config.toml
n_layer = 9
d_model = 192
n_experts = 48
experts_per_token = 4
d_expert = 96
d_shared_expert = 0
activation = "swiglu"
moe_layers = [1, 2, 3, 4, 5, 6, 7, 8]
router_score = "softmax"
normalize_top_k = true
routed_scale = 2.5
balance_loss = 0.00239
balance_bias = true
init_std_router = 0.00762
lr_router = 0.00116
vocab_size = 3069
norm = "rmsnorm"
norm_eps = 1e-05
tie_embeddings = true
optimizer = "adamw"
lr = 0.00178
beta1 = 0.9
beta2 = 0.98
grad_clip = 1.0
batch_tokens = 65536
seq_len = 256
train_tokens = 552400000
steps = 8429
dataset = "wikipedia_en"
Below are experts of layer 4 (counted from 0) of a mixture-of-experts language model. Rows are named router (the router's row for the expert), gate (a neuron's input weights, with its number), up (a neuron's input weights, with its number) and show model dimensions 0-191. Each number is 500 + 25 x the weight over its row's rms, rounded and kept within 0 to 999. Numbers have three digits each.
Before each expert's rows: a language model's description of what the expert responds to. This comes from a sample of Wikipedia text that the model never trained on.

# expert 31
It responds to: Periods closing sentences or quotes, decimal points in coordinates and statistics, and pipe separators after numbers in tables.
router:503534501490490518496508512469532485523510543460458492450505497484466508555499519524462510500482500513485551487462431454479505521477501511494498500507476540478489454495508473516466456539497465533509503569508482533511518552542508528501545472516475484477499496523477522509457498483507523492524515501500490537538458436526520503495481511536515449491464494536484528535503554512511501463499544504493486496497532471500496487507467501485485478553484508501494493515516450525524501495534487494503497473517516498488506487547495468526453503482528517497462515518492498472504506522499476495
gate0:491493487543522507495515508485484467499496500464469488513547483480496542510502519476501449518482505491521497521503486449480476522523483514500483479512547501502518483479515441476490481514505473525511510500497463431502517516487497496485495526509442450527538474506499538496460480478516504513468501525485506507464432469499502482520494534504489509488503513510516496503428506476479525514538525459461494510480546478507490528454510504542527540551483492506473498511497471472459489446526480485520508495570526514477451471493492495505489501518504500509528503531528480553534536523482488503
up0:554505532553516492489514544516477470444523512504478538464518483525526508503470509497475463538507488503514500501509503505502500502473512511522503494485504496499502462480508489486527466490476502535517523552485464479493508557499515533467488498483497503525522515498529481468449492534490537527480498518536525511495492426516534514518490494506500516502524488499524487489469497508461564518526528474473540491541501476496511486451473542536504504521506539487512456538511467482488493504504514531533486489543516503495516458570504471506474499515507476526563473463531502520516538531495489471

# expert 43
It responds to: Lone vowel pieces like i, o, a inside words, and year digits or full years such as 2016, 190-6.
router:516519502539504480513496500497502480511516494559513516501505501506505506509523518486497512511523500509553518482422464515505465489509507499499473494506485485489489480488483571485495490454511468523509478507491494505486423472439478512555459513479486490481496478538486509508471479478527497468458518499474513514491495527467474502543507498533475535541475513457499492493514467455551510493515511476523496488474505501531503475510454482545499511484517447488541515455493471514482505533444513478477520521526558517505491514497480482454537502527481460471499492484501517468467507456481489484
gate0:476530493524507504522468476492525507617457482501486496465558495505484502506502501506484463558469490516504523494501511508502457491485495546492476488498516524504502528478478476535515494494519511509471480500436506535476501527507511488476478457466522530509468482493506498529538479496526477493473499501520541520480490498508497475510500476519487458510473497495473511511480493504497515519437502509520510509534535503442524474462524483550523473480510514500525485522509461490484505507538442506522542505477537509485507499533514524493518504466504516520497521523477480536449531510447542517
up0:502515498529525484516428465514478450518489489525465453479463524535541531464540515519531510496503482492525485529525458478473512521507528463480515477542493468489525498477539511503488496482495501504518472498468544480511532501513479529511522521526537516509467494491483521435537502525526490467494473522513529485495460488475493471512554481511502515449487496528480479484473494494514516532528462525538501473448521499499503538467510491522501509554500476515508504499504514546526450479522459536457487505524530464494480496502487494505473485458474483519474514528540535515480496522493491517

# expert 11
It responds to: Field names and values in infoboxes and statistics, such as Box office, Species, Country, percent signs, years, km² braces.
router:528493492487495523495459479464485465505450459486548494482510508509499482517532494511565482529499512507475525504497491476534505538448498504508486446525511469485469428494464468500504441455458506472489528488467458487508473479540500483537497518467542490510490470497520527484524508478498476532509483443494520472501557523498491536489488498506461520508467477473472494526454449513525489485462484509482546499490486507467506468499484499542491506493500476525530474460512519505504516485481496493476524482516490503505514505519470545474515471474532519473465465528485485496491508531532490494
gate0:497477505467505511496504492536489514499515525490504521494500525482496506514481487482467494506498499505457530473479518478498495511558538552514498468532534525501461464467474514559499491487494510544481541516466506565531549471477523473523482525496512473503535505492447468476549525480473411517495491530514496522541498477492495547532532513511523549513470491524492491498493458525532480493434478512497523489494459516497524494508476483492489501559466521510505493503517545472470483519518472502490530474491492472438480497520518499498492529497511514480504502539509479487489476488486487505
up0:485500473535497456524543525476488526474519501503496477520525454550475459477506582516499485479499535463516518531472475535487489506468546509497521544536519495520490488522461442496499504500527534474539506554511555549492522507528485505490486455509499495460527516499519490483484510485512500523481500509453490522518494470541487484513519515492497506497467494513499491515498495482531492556526488554498513470529491503496510460508464482512484478496469513499503518506508527505476513485523498511479520473542507510522446519535498479471549516491459517483519469459485470510503487562523470517

# expert 15
It responds to: Pipe separators between cells in sports and election tables, table divider rows, and semicolons in abbreviation lists.
router:514527506450512520522493499486508492525535496511482500493496502545497521526528498489496486504520487538484521544506505507529459484501488468504485443499508532468475487508506505526507469524552483503505530486488511519507531485487476506541516498553478517479512525527465528515533520504480519500493500481531496535516477482524433493505520469541529471532507508557479516504459517553501458460503529500438503491518515494503490493518546532478499496550491518461511539503468491475467530500534530522582516478495542521485489496497475465489469465466508517536496504499518520505550469490455495519
gate0:485486529526495491500468523549503505511539523488526490485501501522538518477475454532505474498513462508482499493522521490473481469467497522540462490486466495491491463493509458489530516446501472530499483481476494535486513484519497506522479484487531521498495502476519499454537539505439469465464539439525472458493473466483545493525484487495509488551528489476499463512514471472513499502508474497538520494506521500440510482514479515481474509462486480525501445520498520525490521487502527515512465494517552483514472488507524511539467514504513478534453478507505494551496493533478511425
up0:520518486434482508541512463511520473541498476494489416507523485500505539532531476497483481503475540537475563522513497523508493551503543484501496464519477505481489492502491500498469444513490499519506494522470489537487508527481443473528490484487500519527498495504481531502494498483526476502516465494472467492527482497502540480526519435480549502527496498508494515492440536523537474487490526491483506480513504495531449536514525486515508500542460500500485553530508500484483533533482511505494529482513501442455508525502454534506507483477516505490491527491455536500527514494495517516